config.yaml
router_score: "softmax"
norm: "layernorm"
norm_eps: 1e-05
positions: "rope"
parallel_block: true
init: "normal"
beta1: 0.95
grad_clip: 2.0
Below are experts of layer 2 (counted from 0) of a mixture-of-experts language model. Rows are named router (the router's row for the expert), up (a neuron's input weights, with its number) and show model dimensions 0-127. Each number is 500 + 40 x the weight over its row's rms, rounded and kept within 0 to 999. Numbers have three digits each.
After each expert's rows: a language model's description of what the expert responds to. This comes from a sample of Wikipedia text that the model never trained on.

# expert 32
router:515512505537525539466423508519481503602493524516526458518388535528536529503476449514517573486511451490469526460514483458460522604471528461518526452535460534512547457515448512506531579494549442498574542513501500439570414512500551484469530433534518491559472528488461543508544530492456486517455500486535526446503520467542466488508526596440473502502434512515578409493509482531458548471544
up0:541487519492479479491523528638485499478532489511515502556399447535520551506457437552569500488549486498470436474523492439459549597493543440548432469579401472493514503525519534464502515471462505498525481469522439460477543518558501503526471489465484462465481501517497425509555479510528525573403449490478486423484483417495502535520543500472508512545518487494434485514470528533447548483519
up1:559526468464496489433490553495506540547413457508527595497414471537515543439542515497465545433525498520482509486513514498561493518549552447491487520507500465505544470525467486480458528519490466551476530492455501486549552451469565467542493476500502495573507523467517484473460486470525534546468520467489574602583596443419558550524516491470513461455459427528530538527503499416422489501503
up2:500455471550512512432499498539482509487542473502478506531405499429508517511514494456491537506466473407481455513531453450499516492386407530548410532539467459506550512439530493437462522496491481472586582503519520487561463456475435418419499493471487475491528561511512578555514530459530500487570503482542512500500464530481535532485553489455529540536444450515520445485534465508439474516533
up3:459508493519535513469484533505506482501519519508484453534504559398532458500433459480530504596563596509389472508480453531510497538460533437511516526552483526492523347465504534427534507581504431484488486467533549496475469468468501497538451513493531505565541513542517524527474478536471524536485452472500457523414528502443412482533513472492477459495502509550515483570473508501483564547498
up4:540428477457513475497496472503445546484501471485482571494496511501476495443545453523521485458469486527501524490451495504551511530498474513529502526467444434546542564567464499588506499451485504492584407423593385483473427502465499452453536461492533464532480478530524541482420562497405523434538482520566556493508561432477501512523429490513502491532470539523486490455531443497486524490512
up5:488475532507557482527517586506475558497477522502502512578471540500496538565566509552543534505419450575486501547490453496525514514533504493581515573521443505511564491549455510549501497487480483468391423469556499487467546564502518487505574507520480534527429556524450527554527580536479453477514442487571498540466448518528567488507510531471506459502551524486507553591473485569504535530520
up6:510526458499452459492547514447596508504502439510537514474461497491535412442481457477471505498432545452539478535495540586568501514470490509508420540492543430536497520478416504479397532460461485457520475492544477521575494445425486466508587456493517428509444503547495482533546562553481515479488471543522500541499459511497520464505516392448442495487523542488520450483500439520498485523555
What it handles: Common nouns for things, places and institutions after the or a, often before plural s: work, company, land, house, ship, mine, building.

# expert 49
router:422552523526532571463449561540497518471462481530537515513468575512473527461499521471507548467472457465520516410564497504507521540454525474438502478480457460546473531533439488498496556497555437518522484510569553467522471523571516504460507481566516578567476501463468548505561500499482534524407506551547495465493483409514499580474468541493425476476418500542561500465490454591482502476515
up0:468450447505426514520507558584521441482578526491530577470617487459552435472503439480559499498478515491493607487434504482496457526437451559532470487374472431505480526471494552526445485514462462456550486541535526550540532481476460516472500527480508502498476507440475459465491500469474529548446464472473499474559509554585487538539468490532457487507498526521450485503544503475462513515469
up1:475494482529464501477551528517510493581496499563499522499513587531517564519535514505590511560489491500520509469515488513537556498494489425509486462429487404519470442536483504480549479495526476495449486477496592534568478559522452468522464409445484495470454480552436483564521427441491547447470482481488495474468499539483496398429531503597514518524453488589508476536449516477517486557527
up2:515557576510466549532485492467448502479485497525482510431427463499449507458529485419540479569502555525516437514449460508513524509486506497552486476505581529521420592471486471490521496517515524534554494470452540565461520513482523493464539460501530595568467511476456523538454469527484489390443478557528463494495451507530510616412539564555544450486472516518484524525468538520465504523494
up3:541439479529484479468519476452501518382442551495443577524535543473466474422478520411527470461537525484472476509531460544445566521514479540515478537503548536494423549509477466548491544548532500516545464479478461468385562493548485537498503576510538582534553534465484506498527525498519508486524576476494581485431462516466453481448488507506577478501542494498488466549577534497501481499515
up4:498455534505491481484472443516502513459527519507501526542551443429462554427471435506481496544521499548445440576458517449471478529505443451439505549487425476530546563518523459466491515530511512483488491483557413500512571497572473545475496559527466597427495502435433508548526485446458516537556473512548505485559517510508450486445484419532449529509527518443518583532525543486492458454488
up5:427444489498499507530481464487478490482519509492507455503506471561594489497468490494550528465495456492583551515479469522518547548489606564414467542514499448515472472520561519453473455545539513409489543500508508545480542526544534507546471431456490494525446567444443558465511503577522492486466500464451479487566450493531505548542515501490375521517541532455511520504483591560542471514494
up6:428543515544499466464521522517469490522498449514441556427528525486486499479452497495467481433462476509568531470522490517532490475547459440457454488503513429564495552443425474497493507505421544496509475505555541481471500513524502562480443535552596451569479519523471527493528512416535517420472508562557577512569527486471551406475540498486497475506509509496452442439496501572525531515583
What it handles: Single opening letters or short clusters of a lowercase word split into pieces (c-rypt, c-ruciform, sp-utter, gr-ant), plus spaces after and or with.

# expert 17
router:491520513521509455479449579526531500473484536507603544560468528497587584487466413487529479434418469511449539517587505487479489524498541469533507418523544446540527536494462459448572482390476492563526503514515521449568493538517606511482486453501486523491475516541483509481463491478500472510448515475498591479506483518556512521465484530516475478437461532521513451475503517497491568442458
up0:556501546538452485473532450541550537474453513563561453504508553553554469534432518536489507468511564424594458580496498564505523487405472508530518542500515524513479463502490479500530477444393448450456401544496516524519453547501498477493469541463505507469519468497480512500459466458444560481448475469521435487500482522480445436469444439428494535476495502446528499512519466529509536581472
up1:534562518461543458524456560560453461505459497453531532554470551449478510515528475506511523501507481553525494516572522447500525560467558409521546470428488565559499564458546544478480378452541500480521520566484526481476565431517573485470476475467535623553473418522543493506478484494430502469509537492550496499508571496503506506504461504554510486509483465475545436518502516496472516539528
up2:543524435432485479447448499575535434554585454465622537514494465525472514542471487496559480542498478556540520511497467489539478530569461469506493555510527464517510450481512438562520460428529590541494554454538505457505533475514496480539587471503550491502542564560488585512535479500500553515501532550512579539545509516536463482494482527465515442497503484492468492516492500533599521523452
up3:496492558494450435501503481458481433485532534448520575544412488483532471450488470442496532470490593538522521496585473494481474555476540545517565473454516423543444565484554490536477549486503552488520575504524521509512514523485526488492603499458523472533515531562426548487463464433509475561527583514470525503438428501510541508520545519583453481506485454500557504516461531451496522455527
up4:523551520435515454541532586505486518505529533459557559533454427493549460523570475452470491467513452506466519437512423561480492532494590443485477489447515411524535449499509472502503494501533490534474473505469543499491601495521561591539505460570505534498477507470473456479553440442535452520465518517488466473484523476548524492521502445574494409579460471488473494524446515442493515441486
up5:483482534452527516559547460456503479508544481565507436522596523463475493526578478545466474483487425529525485506500492475532486475450514489488436475590481513499492473528477560519504548517508547475488495382527470425531485528514464475450508549535578451430486525601471518525524446497486591503473493536496577464502466503547503516508502558479499540447512518540505448559577536458577540457500
up6:495420480471485465466428504497498469525467517512472503489507550511534443492513436492492566547498520442482498450482413494485504476521562491563453534485471467488518526518490540486479526466500419489448570485505467498538445462562543538519531489472490500581513506536557448546517499489477467540421576473474456484510491548558542517448483510492492500499682517585508532560538515561455476517460
What it handles: Middle and final word pieces such as ment, less, tor, ven, and fri in boyfriend, girlfriend, Africa; also words like said, claimed.

# expert 53
router:454548498535488505462470555485494505567549444609523530512448532512542454439453404525451607482463463438500516489574481542499556518493505494493480473514493487548475453515496526487526537443571516606534512496505512438526492553541491543467572447537521527490497507501447566535459522524446549487529497480455509489493492460523420526476473504504443391467468492543526479491547487561452506476493
up0:451508503553496544526462400453511454561456521451472541585457492448483499488503429506477551554582542540492559499518478485500472547512441549566469498503492479519587553498609428474527422487553495465459460535518529499452511460471535463489492450492479489495471542494488456506500556476484490495500532500484517465439480526528487503474488573535496497481509464453611534529569507472453571526434
up1:469464511467483449484538509494415511509469511595467513479502495504481540482533518518452495473564507567503491527502537493565459582500517467417434523459417467436433480566474481522540517468489485553499481541500507512486418534512489494492451489543584550481505501461493441503558536392518516509431439455501516483426465489487467520517513552547450413500497451527448466517473466499600526506468
up2:511465474405440487469536511499487475472544545559465460482533532539502471487437525502572474545495513528513521508490566426459512466469446454469534546466495526484498543482495497525531582428514515518550528443472447498441471486486480498494556487511620560460482543525510476493453535450516500442565456506494509457501440450462428565452443531485464476559485483467538519481479431596490436543547
up3:507486488529463416520470513446498517522467543416506477507506477531544489507522563492430505529494563537465487463546511479496523542433486519522562467542480502506519485529509491545504520475492528462505606500552573484513537525554547507463468546607424499652483477486514536450518520491464542556544446448472428568538450500482524497512495516475506523507549539502523473538456489406460460554521
up4:482514486477470515475466517514535511526477498563525446449499534522518395455529535595574547432542460584474504508439517530497499516553467481499562465518506480531451440527508486441536512489535533528522511554451488474640484498533491539533428476489523431504550533501564491478580495462470497465485592420468475483511467490528452509493541524455490503486465495513380467534482483515514528516472
up5:553422513538496552490502509500493522519498539492555512556491586546525547525559465468504514440495506491483524490463451510459568489455590588483519490476507499468485484482514538497508495478468476442492500551542570449566510492467474556538458508581474485489501511406425447452453463497517523482441586462594541522464526475523482542520533613563500487576550470508501502492530497487438468519466
up6:489515454418434518403458498482524464497495503518534452482581532516524492454507455548525516550508485510516584534519514493495534552493416572529490577569580575492562500566512564486530558452500450490541474513488496495518468465453477518486484537533498473459525563571561510503492474471471450461557456568521493524517498512456528504449477477458442524553477542459381447506513541499481507526524
What it handles: Sentence-final periods and third-person pronouns he, his, her, she, him in biographies and plot summaries, e.g. made his debut.

# expert 26
router:495524563548501545448505526578539505534468486494547513491433496449522515516438473511501611507524490429536518476513448470474543497471531461464502454549484481541489449561460458431525534506526454471549504550486448471521470587493523517504539539518534554576479522569498509580526583457460489506453487525499510487574437501502442545494434471456445487443504491513509486460498470583475494424421
up0:550550551505611493511569402534536505490489482537486537526578500504474504531543471486576479560505500527540493505496565470534528524566589565572522554514507539529504503547551500505477514512507531500603562503522526516486478541507453543561438502534457510557538517506571456520498551484539533507466506499516488518505529530547538552518448511547445524477521521520587499507566504528584582485489
up1:406535543502538464494465534487411446490411525475410462500492521486486471413479490465520475508535477478546578518473494484588476560501419477466510455503501541515396551520537533471476481432525509500515513470462498472512558514449491527492536526423539491467511470497504504444566539426404449532488498437548474478527513448537527466471500511468471569534554476468545494500472506498452499439509
up2:436539536435545459458514463513536505528509484553539437460451488462470480479437577486472515495519535453481492502500462471462549468444526528517457497424477495460503411517492482404543486494569507493489492453455451469464524521473459548573566514466489473454438575469516501593489566504473442539439519581508532525545516476529503507506451455474517610497463515503420491530518504529434494490504
up3:466528487585451502497562572451502419420479517423472450537549496529509451538516558488491554532515533450540483451462503484440523470498465554483523479512504524422557457499523484492536573456494443573473505517508532457528443482445497473549565454476531494477514490465546579455469470515450508518445469453485466513528490466479550504527474525509380439473465516518439471444494541510505569522541
up4:536457514572439499547547514486489538489491449494429520494480525485412543525458438515420545462469475613468531483474525572443482455470448453477482533507498568469526490537499508505570547487486504466518482535430430515502541516509482531455448512454524496517488505490533518562471497424508576484490483528595460425512540508517554506447541507519532534497527556436521483436529511585494448491559
up5:504602510514631451492417498494498465463484554595545552504440543501535542494455524520564517531485557524546436517493530504514575456485480496449473512543523517425480520501551526461516526526502478527495488550500537490548483483533503545495380548494458522541496473509484459605479479522472424469470490532581445495470531489528467512490434483459490528488542491456469506463474488481454499497429
up6:423499454481485492417513551496418538522533475478450533532484471512441471481496554519443499536549494532562507442426416461549509505457538490493540435519545513486508489532521460445506473493469502524532548493481521436495443473486406565513527520404470531474478497466467486579494552482438505479515500561460487463527501445404476495483529533457541469485430430469475517506468493471486577421523
What it handles: First piece of a capitalized word opening a list field or name, often after - or |: Ac, Re, St, Co, Comp, Area, Chair.

# expert 52
router:484517531565489539478526521488567523540529469535496532527458565493504513518449471483494573443451436420487555461501472538496551494467551495461521465488504495609519532555413498439549602473526479482490478500529485442489473521550468561442514490513542559514452508507464584541549506514452528471585493509489510478518427506505449505506423503473456462440485427500531479487579487568445515512502
up0:484472573511433446486572480481538533579505449490520541468498512526464510427494441485520498459568551479496539456490441470534486500492490517487465453509497471473510514485443518488554551425492466470525381564551540546515560477542497525483450490477507449514475535489497523445457525522552509439476537563494508468524548445495582533566530565471484525502498491587503472550476601479450443457538
up1:535502506540522490526533507452558507480490511520403534497439494539469455436477591444534501479556481455519471464525505506537544490476472534511510481498543504549500461457605458493489463394483496486591515507437565503440492478497480487469464491517540405608433481479535498509449518557468473481545527514469492446562460480477525510550509553469486494428473518574516562518535559463478515456478
up2:502515526515454409462533459498539533549453457548462454579407513503503460491518445471535560514513574506433532450519470483500454492452441536542477511409503500525531482529500488446487511433525547500447499559500558468460576471492534562497506436490513490546511512546479476504519489442492549479485566564548466486454469538498504469472522470588468515467468519574579520574516475432496520440494
up3:548522491518527468432501433488466443481465558551507495516465470437529495496499532490445535461488473525455529490555537568452542496422514552534413430434503542494495485496614498404494474514549532446513481512486522486540502469457567504525441512479480556501515506522401492531446516497471555601570477556522462579517541491472482419473540473517528520488530485464520559491501488462488478471498
up4:512514494562528476609544524441479445473418522536469536560532462527490439580458465568553537466493566520447494440450570451471515499463456530438462479506568535553498478461513593508514472480512571477481536476494476534468460531539511517511500526511491592523452552543469520512481507489448545524511507535485507524467472527455527468437458497537529488465463470553537505479506463434499558400511
up5:525482570519510589488525447510514535550549439473454497537493505535509563456460561431562535482522479461560565448497510490531527502467587550529491456440497454563500517454528542446478514513505429472497524508500536538448490462530508502565471466496470427453481520496471514550453516465537479420455454605475474409541511515497470464557529502410463527439465512495509547545533544513481489479512
up6:478431534493498534492462403526444599476395552527464493516473460517543490526496565513556505492525433445430449517511458518485544471592471535497544586470483525466485496493506528508475518514464527564499533502458545585466514508485519518532538438456493549540523547471492402557469483439498469439516450464562495532493543472470443501526493558483430551484511477463492542539475472462470504507476
What it handles: Standalone space tokens in indented lists, empty table cells, and before numbers or words, as in Season: 2006.

# expert 7
router:502457469579559541486501483559514502545455553471525543493483515456520520454470504487514466478516447522490546478497471531456510591485526487533565546545512547487542464494436474423525516402526492536573500507557592456550481498578555534425492448515519526533472588496426483492503537466489439589440501492544526492488487482546507514499482528509430442508420507516513479472510470518449570448505
up0:525520484534503464424568454510520450532523544515552482451469499514526534483572490536549426535485515483468479531466452567460463515490455556525515502509517598472506432486496439499500523551573543504483482485522539512510430430534452523529474427517439480542494492530512518470470520464538533524497531406551513370563520481507469443445524530471517416503431487527502458474578504468505516527546
up1:496430505489519498505495531503441461534520484457456452476433530458497491454510472486544524547482455504482485510492408540488536530453535463535539555483565537555529522500445498485471543531432576530508473530527501555438564486497520519436499474540502565452448508473444484443529464547469488493478461478461454428406508518463428644517525543439471558522543547488509523516446489547490498493449
up2:533401581477449437461493506544503488509509460460473537544498471449476502494497537480502512535457532540521521480488477539402479531409518558579514513554595486472444514459446589538462445423529529517506514506483554507467592548529531463402462507559468475530483495519494449521540472541537516516471488495452515546456525491505504560508492478482526551514530477494477480448564480492559472429474
up3:543462535474464516539473528538495473469513539514541500484541536542473489479428522446508507477525509511533553552503504524498471446451517524454542514501486475495494517410461504539476522475429413451534463422564530558481472559459526461492515499473547492437505523548481498459645510485479531512499503506477568549511465467558529430537477547522525486494480458457579470421543519577458468593551
up4:523430477481511529495481451428487528573513523567438438471458453541496513503458560528556613505509430479471416463486514486513475487470542511433497585576468561562480471488521516506508505521508549463543438538467530470525565527532425555536456491490467550474481472481511480492526557525509498522503545541459512464542461549495538437455433574495512460477474536475538518477555537582494528532517
up5:468456450508551546432520514500483554498432442501497528546547559425523529461527465517487443466554462491457453466530467488504564517446483458484570582537423464497514465452477574514507554507497513434572502453542504507520460480429500608502501439452438496498436525530446498490505469514416483466503510501465545567486437479511493526479576549507424510495464474499525474537461540459504519484537
up6:520517502512589460426489487486391476474456472482490420481440532530544456504432442510441538489530444553450510545423482489544493473419529484559580447497563528484501584498479499429456531485482484465537524519497483476525475468519523586504526483520598523470533529499529527478523473531566523493478544510501567503472478488500496463476483464524538501432440540516546520495417513532474460566528
What it handles: Content-word stems after to, the, a that take a suffix next, such as accomplish(ments), suppress(ing), support, project, investigate.

# expert 50
router:523458465518442499430474523559536500496451565466529522558479456413490548461422453484528510500512451553517526542560476494409521487498507450438464471494552575475515525579483453468559465447534533518541535522475439487543483507546546518516453513510538554533478547514507542503446559474481540589456473592555480474515510462583526559464449504487493529479501475465565481436534500531492488469509
up0:551469502515488550427517516454489504549457567480520546489514478446463462499471472433522551514526517474526538524474471520527535509489485521504514493534478537476460543552453535442565384460461525530494535539515509509545441489554558487537529553562521492464522484539483481553431498494558527512530576475468488468534491468489512473453379458480565489493541543472527538520396503519614537483429
up1:553512463482481576473522467450499514494434596453450525494554458535463558543520493503454526442472501501482471482547568480492500530456532484534507481478562484465496528557475488553475465562569477550576457556481570473489545488555468519461468515510540566519570484487528469453518533541480548521507463453526514454536533474496504580509532494433466455453595440489437522537544458493576556480456
up2:437508528455519440508529409511534507440513471515496535529531558522520477578477516546497449469536437469471480477476495507524468510516573534527525455551477604503454493476493526474524460534450536501510490438483516537548529536455600534551511395512510493468438527509523445486490485510486550526454462530411526382506503508482498536583537562538445523552490511472506499550525509551487517482573
up3:478529410551476516547505543427501575505412449437451511449489472475486480466498492524502549538516498568478577510489514524479537558464540488480558480528434545505523475516538482447487506497435600497495560508439552510453453508553566497440530475513544520498465469538462498528397522477528505555468581507473438462548482452503511510492500503521463501474549503539540540493462445411551448513485
up4:480505457489436550492490464533469430525537531521488542510457506544478510549399468478531501485522488442557526516486478485498496452492543474532506534494472561468549523449431511489408507458514519523552515522492483472429533539484490461479476415456427546580512475453542509482452464522535368460429478553475497470467579503486446510478519595463496498460464497449537427505520536514451534541510
up5:500531439539490500446472512511476521441465499527466468445565494434415455498465447463572532492528530567494534537425427469423470538463540557538487498515544448512469508528478465565506416496516494533555528502434482438525515496536473453504490556496554469562459540478497515481559490521496477474525489474488569480552561415453485496481496454461523483436478416478430528472494500524543437473563
up6:436497505507497539483441448467491511512515501464470524505442517461515468458516544399514533548516492560452528515555557506484534523585457476441512519534539526483504547553555465485501518463484503597462541433543587511484492504478428546457493557532529494552582558450507533505504505458535540540449471571458552552496473526414537533504447470547483519510545493499437518480509465464508570587483
What it handles: Labels and headings in infoboxes and section titles, plus line breaks: Coordinates, Location, Born, Scientific classification, Personal, History, Population.

# expert 51
router:473523480523508552432446554534588500523453562486527536480443504491557516531447460486526587509496488494515526463498442540483571471401526494505486518540535531509487470512471536436562468426492471553532554492509566468618487557587534470510483443527512473535461525508489523489523538468441474520498478477429570442560443446521504564452479538471460473450502491494550458480484457532493523485480
up0:455477516393476564521473444520562482470510452491504487499500508484554527479512462409473468490415502496498494432502474549467464457520478545529461486546540500459520432468426452436574428464441528493476562438489540474506431544466512400476519463473499508511482519466546540482426478545513492574463475488514506477495469514492465498574444504536482500464509480408451447493536515555525485542558
up1:539493504522501463516589498522524494485455516510553570557555472495450520536533479552567561537509481491468479527467506474497493511489460418540518484576508530538553522488481540508472510500521460451530535530483433472531519527484500464502439540468391563506530516529464537502467487491453495568521444522562488525449490456508487535525460528471432383592502558449527470545540511584532434576496
up2:459521430451524477531530516486474526572442587427484525559468507413513502548512514543479530494514486450532502500511438532488536562467546533552515495505471466460576555469506480531501467553422524545526493499479579505516528471480572484518470533551455587473516486536501502528416528537562519471457572531484514501437440431496514498478476438438473481468450493506487505504515436546453506400468
up3:525416471526510526427456492509522450489432502472563496496522522484470472540487487495482449513483531542506485579576485518546538428510418442484494500492549516550570468536454570491533451547527474492440511479462509473575516507528465505454403533486523505547499485540489553485536571527487553526494557536539468509557599442459582518534525565531530528411568503467507509470474505512459477470500
up4:539488527539404475544408452555576476550468487488513511433536446493520533518417439502498519515520523544526543477479479455494521542481501553596514498482499515530474459464472449539536497550574497552493498484495561465513531475549560546540484516470458462585433517494506569528542473465463426532469508486496454433512415517544437508452563463501525488496507457446499545461450509493470439508460
up5:500520500510490483570508472493567457503448487469442463518497511409530456473494518540495514469457511515507478528533576545484459469419425508448517494537506448481461491526501529454498443421486526503574504472442484473424443503471473440522530459515551547441517514481476485542587453514397474498551500486518504441557394470487534571500505506543521488537504589491480459495531528568452491447461
up6:486451466533536504554477492517504494448483434460554559496538488482532502567469528560498429497530462552466574468468512511470514537463510534521434504528471531520491442500528503457465481494486513546476480563469522513502384471460480496495572513525489563455422435490520516537594479482434546566474556432489520456504397467477496542487476498563480483561395494580456515488482501481490491493540
What it handles: Capitalized first words of competition, team and place names in sports text, such as Super Bowl, Cup, World, Eurovision, USA.

# expert 27
router:501456477559520533476507502453508445505495517546479529531464539474491564502452459477586557519463460443507469481487465465481503538430515446522522488517476466491499445543479466491507531431582458524531488480579515492549414582503584574466506473531588504519476561477431523541503521472477542519476469553556557469522414437540519492525510530441450476528483472498532508439556462588505499537529
up0:486452505491517539517534509495487532551538467541534508517456485504388488514560436561542501495511539470517488547485468491524436579558491483529486527566534508553539561593523515519461559467516593473567464440553540521505486543536544538511541444470506408530463452548524448558508579593504495439479461485505455466511428453516490513522549547526474512515502527473490448484435472483480487512479
up1:466489592483449447509546488488464493398496482522427469539528515528506461496487543480425579488568468423434419489513489420474549495502536509536502474499513535500490507497516555430494535492508457533518471489457552456457466517415495557446544485501526509571537440544558550573490468486467476500492476563566457458498519487534508506493568561461496516528527514498512408542535477505514468554447
up2:501481574458470556488546464465533496480433560518455410488524523428545576518458485482564521499477498527520552485542538489532501593527460497472467548441480475510555519475471499493512429510550430456482479527473488468484450517504568542526490515476415457532544458492483526481488505482437583503508440450515502518478526428503515522455516552545518533494549496477538513404392469571448521488529
up3:477436560426543536503551548524531498537424489398504583589503492471450502541550514478492511497482507486450504470546479501474431537492514522573529405516503502491515511512492525527576503503465500584492500459479501532495495510501440539458484467537478533552496445493558529545539496426535525527462543468493495415494502480532461547583480524528530583530456515500498565460483529409480451457549
up4:455490455504519451495472511471436450514532426519474512560509537452457443497529499463465608431431482500477509515521448485485513473437525509546451523576439445497532489486493426518496541500466502542449534456492480447507482494513505469503496513475453495482426452492505577481506498546528477511605478568547497433547446477543475590547466518520505569514524542375510527532473451510485524487534
up5:544413481454511466515432522445440536504518495454471457526509443519464516495470466500524485455477459478403540525445469536539523485491491442531533479432537445438514479516502447581481507496535439514468514436491524530479552544501481534486521517525489548589444486520433514554540526558492500491452540561515489448612499488508520543496456502393551474557541536539500513477467431538547539509472
up6:507446466521527447486516487473578520536475455477488491478505554449448485514520475459464561548585492542466498508484500463501501484396513515511558505509532521498500523495485496466508403461512539562506471463550525434502537477456478490477546559430540510484538567554501447543512529494547491583527504552455459455426472519593477537511479537524531485586530486559497476481406457514586569509535
What it handles: Common nouns for places, vehicles and buildings, such as station, car, air, post, church, plus word-start pieces like harm in pharmaceutical.

# expert 19
router:480462544515461535493507561581551482478477478549552499497455529499486515474495504455563486501547472525484491459519455493493535572445560473511604393526490493492514495491529456438513545432532474530526537505519570475487438532528588562417520491503514498585455505521485469496476518483416443545489498467567511470493445472542484473531472508512406475511481496556563498437474491551412534480513
up0:494515504515533454483490452520599576505467468557477524471490503461514557501500578504470507513548497548515504451534523499481503524428551447525513547510528528498412525459473534555496540548571517499471513501440518443452505571467581485449494520492532498534484502471485457450488452501473443493548535451507609498530475535511462457484413570473427454500562491544537476466545513519405461574511
up1:476438558528535474529466505458522543458535543564508457522484494490452585511477544530512517538530535435521465580522488432517506517536415484491496513438483487571476556450425557508527496478454406485553531530435512493518469516554527485590444420493493487412457514569550493511505556512525516532531535503496507438486514496576543515568503426499451490483456437547539529488493498544489512500480
up2:589507523475512448483517420538571533431506492479490499511488490502507529487509546498509525518444484465546522495537478545523487580508518537530581466507513524506458464506447454488547520535550573571515508457514461531445469570514603482507500545474459553501514450541513548516445554512436455537553475548431539478459489422474498510521428539561515499522495470514526520588460493455598544525549
up3:439538547450517562434450480467521502548430459585486470506464522499481506454469559563528511484489506472604526529517518516456517508454407537554499477523422500479475457519461452507490511503483496435530526491454445547473484551489543520578464465541447551479548503509464471511478499428441464485510430537576524473435480514562529466502472458565522443552510467542521526468434447461523541486480
up4:470527565473498515458426497478553514508456505589463587463501477543546514481459540539539446512522503424482538466493490537486531464552567437478542420550482457462503517482578498557451488442414492524520460446453511496449495527574480497474587507431490399491462597469429456515517454518516453498551462486492490531514486478510487529550474569509521489484470491503503498495450508540453510475463
up5:517474443463509523545466495489576485503443458553488512495546447520443454438530482454506462502448540447558529477557473506454561457498503439544474426467525510446573485554457482456464444575478504483484512490487445521481445465400578516445446456457541494509453496490472533531513509508496568484538466466481558420567459515486485495499538496488420514520532463521521574520409538550520509487485
up6:536427480512458433485497547550516534499486467439461458511572543468475467527476521494538419465472463440507465479487492455554500502464473492584527408525465484485472449544416469468564432534537476444491476478493483489450463479538547460478508457554459588541426497517490543550529420504474504546490456484493452486553470469579511454521550526497461520411489491488449526459457527485498442516543
What it handles: Opening prefix pieces of longer words such as multi(media), pre(occupying), re, con, un, sub, dis, plus some spaces before a word.

# expert 22
router:513502516525453551469460517551552529480446513517528535482489492473485480455505491513508514495481422457465542410578494490499510499494556494481567515530478458512525501535502464485499521474544528526582484516473558506506458549521472542491529399544562545552462505495477519564555548445479512527517467488506552445557442471521443500513471557479462437467446453572580442403540508579523530408464
up0:424506514383533492505534545510466496522527514586551468514503509424442486450543421472521505572451462436498516503540452492491454540503543551460582496476509523472476512504487506442449482482472468470537518548528480453507526508513506554447503430432505528518450463422432448546459471479515475519478474428489439467451452548522518497437527502484531525591491447492525511503485459516456513442423
up1:485496506530493582525524455514530474477505417493494588495494548472431528466465434533478495558436450501508502414503496495431562591532491616446504528462509408463519511530500523466521489440491585512543518483514489558551480439481502564483540487427509513486441474433513495521449495479509446454513441565510496492500472441527487516555506438486523526493460474514562455548509494483508477512429
up2:486483487469536522501577537481493493523494518457460547459535453454461556447505523549496486539454488488458483518502456512516520503483508451443592487474439473473543506493539446516440541519578523502520492523537587530516485572489565408528544597554467472496492490502492541507560523472455459498498515478510528471438522465549504522527547464556388479438517478519502436488439483522533631491531
up3:436456470401438472474570505520501538496502418510521472488515445526507538496514453577510593511437436574452483412563537514425449516498461533509534500458485434574528459507557492495492481509536496530504516540440511456504508524528452490427517469540548482514444519468436475523559484532472520437475478541529525464468514528469512460490412569492481446488476495496468497418435497518496494484466
up4:514477507461414506485520519539433520530467471493475502512472489424479469503397483529484519482454524575466476494518522539487480503513556461479537512491494509473497549457523525474508505421506496552418551462526519533553496479511407545483499419524552511577549480542494500494448521547495481494487592532460506499504454522476528559458492518435568492528516590579614437516519547508478555568519
up5:489511530424474438469435428517468474530504491504494563550558456479562495450501422516491466516515431451520500480553513489548521407565463535553486521472484548552529508562508444495479534535528512536579473495499532490449472548450514461512535557507523560490507482477465522521441467477567516485517482527465461504492505512520405438474434501579418543538489426518520514450420457542550477480520
up6:443515503528493512464397570446498530455460425514517429477476445511476485465469458511477481493418411523460500445485570452477552515454498581569484564541518474511490489493523453515468476437444505531487480569546417479520481468521480445496505448508515455503532514471520469576549442490472519485492530488559481460615480499499496497502414520520539510463460469506505476506566464539570525468515
What it handles: First syllables of Romance-style personal and place names and particles like de, du, Val, Mar, El, as in Valentín.

# expert 1
router:498522534541495529487470510478520493553510474559540542539455598485513531516432468498480542470414458463446541417541468547491529501448498435494494534549496499582550557550482448456574548480515472553502499532501497426497486546534484548455564490533568539498451518533444549525494545482458474533538489533460566477502490480524427501469445490480464468438464456509492455448533456584415521489489
up0:492511554515558487453503513517516453481515532583526435410502506504483509514469512461496562497527505497520515427475448541521468484470476468473531513514384482550566465536539497490499524461546504489435441502492538481531487506572490488491483531646525484468491451442533468487493467536425464550529516439550525479553488415538453502536479484458516456472466572568457564532433462461498531489531
up1:565462449502525510503532480479464516448567440570492432493514505497507436506560583453440507480430519487410516476414478435461513458409443497553497503497467490547508543479484481478508491511518503499477598566513492452525499496485493530538504408512565497491476564473517515492477556472517481484583526473500468464517516455432541525479583490464487446479547527466455422444491467518440542493494
up2:517530513556507446506504512542491532565463527591484408519532537489477432528497531493441500492471521459540485408500501485452574524496524491504497555563428445511424457585498406478451515519481523451565585501502431525472508526499491479542507536553504427455489579471508455536432467511506502526489471485476446501494444446459509546493501524538533442491440470512525531499566494433553479513490
up3:530497537570579537581497509488495538527467575471476428482486489462552506470482454476483467467518508523471492504452501483483575466505488399520515503497570523444501469520484559419452550529487536464503484413548509494481478513486525443588554513486524415537477521486447487509487477543456474508538458461516482568461509527522439490573478480509530467530495532483435421509463387496441454454529
up4:466480597482513504500521443485506570514551517492552588591451524537454538483497496586548537499620506470459574499496468475507530449494445474542567482542480503534451526464601518492521555508492513528503447463492453494546436491534486524468582515517519435485489514519482525444477483546461540529441463457482446422524483485403495493459495507473502468476549518499508486472483517490510553439469
up5:563497438556476533468488493437385502498563527527501549511520491496503520514503516484555514504474463498609524510430510473562523536460521457567463525551512562488418432509508465449519436465584532496538499485462517530456434499502472525462576520525534452485489489441468573521485493503515527474532468531424546417412510458545558515480514567526507483495480557528521502488500512571497463535479
up6:502494493475551524506475515470518513570403485495485496434515504499505507562527503445548534502475537509476497460493490358531566558458493455478537568557478509496529536424501478468468534535522554481605565463466533454529507558513481457546474613549539537529537465516400488460545492467518487522441479570435513514505478418481504520514536485562507535484522482537513494481522502503542490474460
What it handles: Sentence-final periods before a new sentence, plus short inner word pieces like im, rim, ig, ip in names (Grimsby, Grimes, Pilgrim).